{
  "routed_scale": 1.41,
  "balance_bias": false,
  "router_z_loss": 0.001,
  "init_std_router": 0.00957,
  "norm_eps": 1e-06,
  "lr": 0.00521,
  "grad_clip": 1.0
}
Below are experts of layer 3 (counted from 0) of a mixture-of-experts language model. Rows are named router (the router's row for the expert), down (a neuron's output weights, with its number) and show model dimensions 192-255. Each number is 50 + 12 x the weight over its row's rms, rounded and kept within 0 to 99.
After each expert's rows: a language model's description of what the expert responds to. This comes from a sample of Wikipedia text that the model never trained on.

# expert 48
router:61 61 53 52 40 51 61 43 73 53 74 73 40 49 44 44 32 61 31 55 28 50 30 38 47 45 58 60 46 36 53 56 60 50 51 65 52 75 37 55 53 29 43 32 51 48 58 50 53 49 64 82 27 44 50 70 50 56 48 46 12 48 39 63
down0:67 44 30 37 31 30 27 61 50 40 26 46 38 44 69 53 39 39 38 41 73 41 67 62 45 64 43 63 51 34 49 36 35 40 43 43 54 56 58 50 69 73 54 58 52 37 63 44 12 55 60 27 47 42 47 44 57 71 57 44 71 60 47 58
down1:59 32 34 47 64 54 55 26 39 51 49 43 62 73 61 24 65 48 21 41 37 50 57 31 26 56 45 25 59 25 59 59 63 50 53 47 63 68 35 60 59 25 44 54 74 43 81 45 51 43 63 36 31 45 50 39 53 29 48 68 54 50 59 40
down2:44 64 37 50 67 41 64 55 57 60 37 20 41 47 60 50 51 55 71 55 48 62 53 31 45 39 37 36 40 59 41 47 56 49 46 52 29 65 42 27 47 39 44 56 52 42 43 25 32 46 48 39 51 37 57 41 33 39 47 66 50 49 59 46
What it handles: Sentence-final periods, and also ! ? and closing quotes, often after club names or abbreviations before a paragraph break: "Degerfors IF.", "school."

# expert 47
router:66 52 67 42 40 44 64 42 64 42 60 58 52 43 37 45 44 60 32 69 50 85 38 46 32 43 59 50 57 32 43 44 67 54 47 78 33 58 59 54 65 35 71 44 62 41 65 44 71 46 56 56 49 40 61 61 34 65 42 33 36 40 34 74
down0:37 32 59 62 47 25 23 39 62 63 63 34 32 30 49 55 41 56 39 57 65 47 34 69 60 39 55 45 66 54 49 48 52 44 44 60 38 52 58 50 46 30 44 60 42 56 72 57 48 29 56 58 37 41 43 53 19 36 45 59 69 56 67 40
down1:54 55 36 52 43 30 39 73 51 65 62 50 38 50 44 38 36 65 36 80 36 39 50 71 62 36 59 44 54 42 41 49 19 51 52 38 49 51 47 51 39 39 64 37 53 44 55 37 39 47 59 38 59 47 50 37 50 40 60 44 70 36 77 46
down2:37 46 40 43 52 64 47 41 15 58 52 52 42 60 50 36 42 55 44 53 25 40 39 53 38 52 60 48 45 67 82 41 52 40 48 51 64 13 56 49 40 21 32 24 34 61 34 29 42 68 65 50 58 61 54 34 47 44 28 52 62 64 37 60
What it handles: The words such (as in "such as") and those, plus short capital abbreviations in lists and rosters like MF, DF, MP, D, V.

# expert 3
router:61 49 47 35 46 43 50 41 48 60 45 78 44 41 36 45 43 32 32 48 38 48 47 38 50 29 48 53 70 33 43 46 40 59 47 53 49 49 55 51 63 16 61 42 72 46 51 55 64 53 55 50 43 28 68 48 49 53 28 50 31 42 36 43
down0:32 59 27 51 38 34 47 36 54 39 50 42 46 46 50 48 52 59 32 43 69 43 49 53 25 42 70 17 53 52 49 33 33 55 42 22 54 33 60 27 57 46 40 48 42 52 66 56 44 71 46 35 65 62 56 56 45 45 28 35 65 39 46 57
down1:62 55 49 34 46 48 48 41 43 44 64 50 41 42 46 18 35 59 60 53 44 39 75 48 53 62 63 39 56 40 37 51 46 43 53 42 54 48 54 36 63 42 37 38 42 40 41 53 44 56 34 32 48 53 46 58 45 66 52 17 60 53 68 53
down2:68 60 44 56 29 52 46 59 42 51 49 30 44 60 55 49 50 70 51 55 62 41 44 48 51 57 50 49 31 43 43 57 44 61 47 40 76 78 56 61 59 64 57 42 45 57 51 54 38 52 46 64 57 63 44 52 57 45 63 48 57 38 56 53
What it handles: Short capitalized pieces that begin proper names, often foreign or place names, such as La, Be, Ja, Mas(h), Bel(fast).

# expert 45
router:74 47 66 58 44 52 42 35 47 46 61 62 72 32 52 59 35 39 42 67 21 49 41 58 40 52 52 52 58 48 55 46 65 58 27 51 56 64 70 57 59 56 74 27 49 34 44 39 69 60 54 53 49 43 60 53 50 73 44 43 38 56 37 65
down0:56 49 54 36 46 37 24 56 61 48 40 52 58 40 60 51 46 54 48 45 45 51 53 50 21 62 57 65 58 59 53 65 37 56 49 56 27 40 54 43 59 43 59 60 52 61 52 42 57 53 32 65 55 58 55 40 64 36 58 61 55 44 38 46
down1:67 50 58 46 33 50 50 51 53 48 63 29 56 56 54 75 56 62 61 46 48 41 50 49 54 56 70 43 56 71 65 45 62 38 66 41 35 38 68 60 43 40 45 69 67 45 45 30 42 38 54 70 43 69 60 37 63 48 51 70 66 48 44 31
down2:37 47 32 15 59 51 30 40 56 59 61 66 53 50 51 59 41 36 37 55 46 46 49 34 53 63 59 61 36 45 45 52 49 46 57 61 53 39 43 48 78 43 51 62 51 54 56 39 71 45 63 58 35 71 48 52 40 33 41 27 48 36 50 31
What it handles: Short word-opening pieces, often consonant clusters or prefixes, such as al, cl, dr, pl, un, as in inter-pl-ane, ha-pl-oid.

# expert 33
router:68 50 78 27 55 60 61 57 60 37 59 62 55 51 54 53 40 57 23 51 49 59 38 37 45 36 66 49 49 46 45 52 54 49 48 60 30 54 50 48 61 40 40 57 51 49 47 54 60 32 59 68 57 45 46 63 46 44 41 40 34 40 31 64
down0:52 54 63 68 43 62 54 43 58 71 61 33 47 48 61 45 55 60 53 34 29 55 70 48 41 47 41 70 37 44 42 68 49 68 51 48 56 55 49 48 59 41 46 32 66 60 36 33 40 41 54 33 27 36 56 58 49 60 63 55 60 61 48 67
down1:41 57 63 56 62 65 31 77 34 50 48 47 43 35 53 53 52 39 57 61 39 57 58 51 79 49 28 27 46 66 44 32 63 61 58 54 27 48 70 45 48 30 32 63 51 46 68 63 41 53 44 61 55 44 61 54 43 44 50 60 58 52 37 46
down2:44 48 49 50 66 41 60 43 60 48 55 53 47 40 61 39 59 43 55 44 62 65 45 28 34 52 46 42 61 40 50 69 57 52 32 36 66 58 57 60 48 49 36 38 53 38 42 58 49 63 41 73 57 40 56 31 42 52 30 72 52 42 31 47
What it handles: Opening quotation marks, parentheses and brackets before quoted speech, song titles and citations, plus dashes in tables.

# expert 19
router:39 46 53 66 42 23 71 35 42 51 49 66 32 53 49 46 41 47 48 45 63 49 38 37 36 40 58 50 63 48 35 25 48 40 51 53 27 45 62 25 56 46 59 56 72 39 24 43 48 41 75 52 49 40 53 51 39 48 63 33 28 55 40 48
down0:57 73 70 51 51 51 34 71 31 28 58 46 59 38 61 51 47 70 42 37 47 23 55 26 35 38 41 43 53 47 51 41 59 40 49 43 64 55 33 56 58 50 51 48 49 62 67 48 64 52 60 29 41 36 46 48 42 51 43 31 54 32 38 59
down1:47 53 20 38 46 50 71 39 37 43 53 51 58 54 41 60 52 32 49 34 67 30 54 43 48 53 31 39 53 52 38 64 39 54 37 59 29 49 55 76 46 13 39 54 51 56 51 44 48 54 56 35 63 79 44 35 47 45 55 38 45 49 52 41
down2:45 46 59 89 66 74 45 41 55 61 44 65 30 42 34 36 49 50 29 46 52 52 28 53 27 50 32 54 36 43 67 51 42 47 49 34 45 50 50 33 47 20 77 54 66 45 63 45 34 50 17 40 22 36 56 40 44 44 58 40 30 41 35 44
What it handles: Mid-word consonant+a syllables in foreign names and ordinary words, such as -na-, -la-, -ca-, -ta- in Ecuador, Sycamore, memorandum.

# expert 27
router:60 56 59 62 44 60 54 39 56 43 55 48 64 51 31 34 49 59 46 79 62 53 37 42 42 53 72 67 61 19 40 42 44 53 48 61 24 51 38 57 73 33 63 51 70 47 56 49 60 42 57 59 54 47 55 46 73 54 59 38 42 32 44 66
down0:63 47 55 39 64 70 56 53 55 42 30 49 69 49 52 50 56 55 53 44 40 45 46 57 51 22 43 49 57 53 61 44 69 31 49 66 27 26 45 37 41 48 53 57 54 53 32 39 51 65 51 54 42 41 46 61 61 34 53 43 28 55 55 24
down1:43 38 41 70 53 24 46 66 68 48 55 58 44 30 42 53 40 66 22 59 24 46 44 71 78 61 49 60 53 61 52 24 47 62 63 48 35 41 50 35 33 50 55 48 75 64 50 50 54 42 51 35 62 57 29 56 53 50 39 36 65 52 53 49
down2:57 53 39 68 55 46 37 75 57 62 33 49 34 33 52 39 39 44 61 55 50 33 48 62 52 38 65 43 52 41 63 53 41 63 50 50 58 66 46 44 43 48 71 52 61 53 44 25 48 65 61 58 68 37 69 72 59 53 53 53 49 37 40 42
What it handles: Later words of multiword proper names for countries, states and institutions, such as United States, Statistics Canada, Technical University.

# expert 23
router:53 66 63 41 36 52 55 48 79 41 66 60 57 23 42 53 46 64 37 65 53 74 40 40 45 49 68 57 42 39 42 37 62 41 45 70 34 52 42 58 65 40 54 54 62 38 55 39 61 52 54 65 52 46 53 54 36 49 43 26 43 50 34 62
down0:57 62 40 42 47 50 35 28 56 57 25 62 54 67 33 54 55 51 50 69 38 50 54 46 76 28 47 76 65 61 61 42 45 47 58 48 43 37 61 63 43 54 55 52 58 77 68 52 63 53 66 46 53 60 43 63 35 75 36 38 72 71 43 41
down1:43 47 70 33 46 67 40 60 54 38 61 76 40 45 66 41 51 38 67 64 57 38 40 55 76 52 55 52 62 54 40 60 50 61 36 65 47 48 43 49 44 53 56 47 51 30 25 62 47 28 57 48 45 61 49 30 45 46 44 44 51 46 41 27
down2:42 57 59 63 62 73 67 44 45 37 39 40 56 34 37 40 28 40 57 29 28 42 50 35 46 48 39 58 47 59 31 37 43 59 51 37 36 56 56 63 60 43 41 58 33 58 51 68 67 48 45 34 33 51 57 47 60 63 37 49 37 25 41 59
What it handles: Common nouns after the or a naming places, institutions and objects, such as school, station, club, bridge, church, town, party.

# expert 8
router:67 45 74 43 32 51 59 43 62 43 50 55 39 49 51 63 56 36 35 50 38 58 24 46 55 40 56 60 45 49 42 37 63 54 38 45 48 62 55 46 51 53 52 38 66 39 29 29 53 57 49 46 21 36 46 49 32 58 55 33 43 48 40 44
down0:35 40 45 73 72 60 54 43 30 50 51 74 45 54 56 59 55 53 55 53 34 31 49 70 48 46 40 53 49 29 40 44 56 60 54 60 68 28 33 60 52 47 41 52 53 48 56 53 49 42 44 60 44 40 51 50 40 43 65 48 35 53 52 47
down1:71 54 34 55 53 53 71 53 41 44 59 29 28 73 61 39 35 49 41 48 52 66 72 46 31 29 52 56 49 47 46 39 52 53 51 28 60 76 52 54 64 24 56 47 57 54 60 38 48 42 49 37 51 53 59 46 37 48 60 29 58 40 54 34
down2:39 48 77 53 46 25 57 57 35 64 61 45 52 65 31 48 40 51 55 45 45 44 50 50 30 60 58 45 43 37 53 57 59 41 44 51 50 50 57 40 67 63 38 72 46 52 39 54 41 28 39 55 28 37 51 60 16 57 56 57 59 51 62 44
What it handles: Word-initial or middle pieces ending in consonant clusters, before endings like -ed, -ing, -s, such as Sc-roll, access, wear.

# expert 6
router:58 64 46 63 41 46 59 44 59 64 55 57 39 44 47 56 42 57 42 58 28 56 50 48 58 52 56 84 49 35 49 50 44 55 22 63 39 52 42 31 79 40 55 27 77 51 50 37 47 54 40 50 53 23 55 47 42 54 48 38 40 45 52 57
down0:50 50 61 62 41 46 44 44 58 51 72 50 38 64 45 52 81 67 52 70 39 70 50 40 47 54 59 41 33 50 51 33 53 72 60 44 66 53 61 47 53 46 34 56 41 44 57 44 34 45 52 56 61 67 61 54 77 56 48 56 56 46 61 86
down1:39 45 53 34 31 55 35 55 27 30 62 50 53 40 47 56 49 53 68 60 51 44 38 49 46 50 47 37 51 62 46 57 65 44 76 58 30 52 56 68 56 66 40 71 56 61 30 55 30 37 46 72 36 44 49 50 55 51 52 43 54 53 35 40
down2:81 56 63 31 58 21 48 53 29 45 48 37 53 42 51 45 69 48 56 63 45 51 38 45 49 43 34 47 56 58 32 72 35 41 56 45 69 42 47 45 59 64 81 80 62 50 56 46 43 38 51 52 58 71 49 60 43 35 58 61 42 54 67 77
What it handles: Word-internal pieces inside long or foreign words and names, such as antise-mit-ism, Pre-Raphae-lit-e, sub-mit-ted, Minneap-olis.

# expert 28
router:55 44 59 51 33 63 65 42 55 42 54 64 38 41 37 59 58 52 35 46 61 52 46 45 53 49 63 75 42 50 54 47 55 46 27 43 28 58 53 56 55 36 52 58 72 46 50 27 64 53 61 55 45 31 57 46 53 47 47 35 43 34 43 59
down0:42 43 28 40 34 35 54 55 68 59 35 46 42 74 47 41 39 44 58 40 35 55 47 65 61 44 40 41 61 51 40 61 57 28 61 50 53 37 46 47 46 53 63 51 64 60 64 64 56 47 47 65 54 88 49 53 49 56 37 54 33 45 78 52
down1:45 58 53 88 26 51 40 57 47 61 62 38 65 40 59 29 45 49 55 51 61 53 56 58 30 54 54 45 64 52 53 47 38 40 37 51 47 16 58 43 65 60 69 46 49 62 40 33 56 59 57 35 47 53 38 43 45 52 51 33 46 48 49 67
down2:50 43 57 55 62 38 45 49 37 58 59 49 50 56 45 25 74 63 75 33 44 39 55 55 23 65 36 78 47 50 64 39 30 37 42 27 57 34 51 41 50 52 33 53 57 49 47 62 49 58 71 55 70 31 49 60 48 74 61 47 42 44 43 45
What it handles: English given names and name-ending pieces like -son, -ton, -ley, -field, e.g. John, Matthew, Alderney, plus place words Hall, River.

# expert 42
router:41 62 58 48 39 42 53 44 61 30 57 51 39 36 49 52 47 51 41 71 55 73 32 22 36 43 64 73 43 40 45 34 49 45 25 59 32 63 66 58 51 45 69 55 48 47 34 26 74 44 40 45 33 59 52 43 56 52 68 28 36 40 40 53
down0:35 50 48 47 61 31 48 48 61 43 43 46 54 63 37 67 46 52 52 52 43 65 34 54 46 53 72 50 50 41 42 53 35 38 40 38 37 42 40 53 51 47 50 53 32 35 48 30 58 60 24 40 51 37 58 59 48 83 63 38 26 52 51 49
down1:41 44 61 52 04 47 60 29 62 49 54 25 65 65 78 28 73 41 57 55 52 62 67 58 54 23 54 86 49 46 58 71 27 43 60 57 55 34 63 52 50 42 68 60 41 42 52 46 48 54 50 50 41 58 61 61 52 57 35 48 59 50 50 32
down2:35 47 33 71 50 53 37 49 47 45 18 42 35 52 31 42 44 57 37 46 39 56 60 58 67 36 50 37 48 39 67 43 44 45 48 52 50 57 50 53 39 40 49 57 63 41 50 46 48 73 55 57 43 53 58 51 38 57 44 58 70 73 54 46
What it handles: Closing parentheses and brackets, and sports or list nouns ending a phrase before a pipe or line break: season, career, classification, Results, round.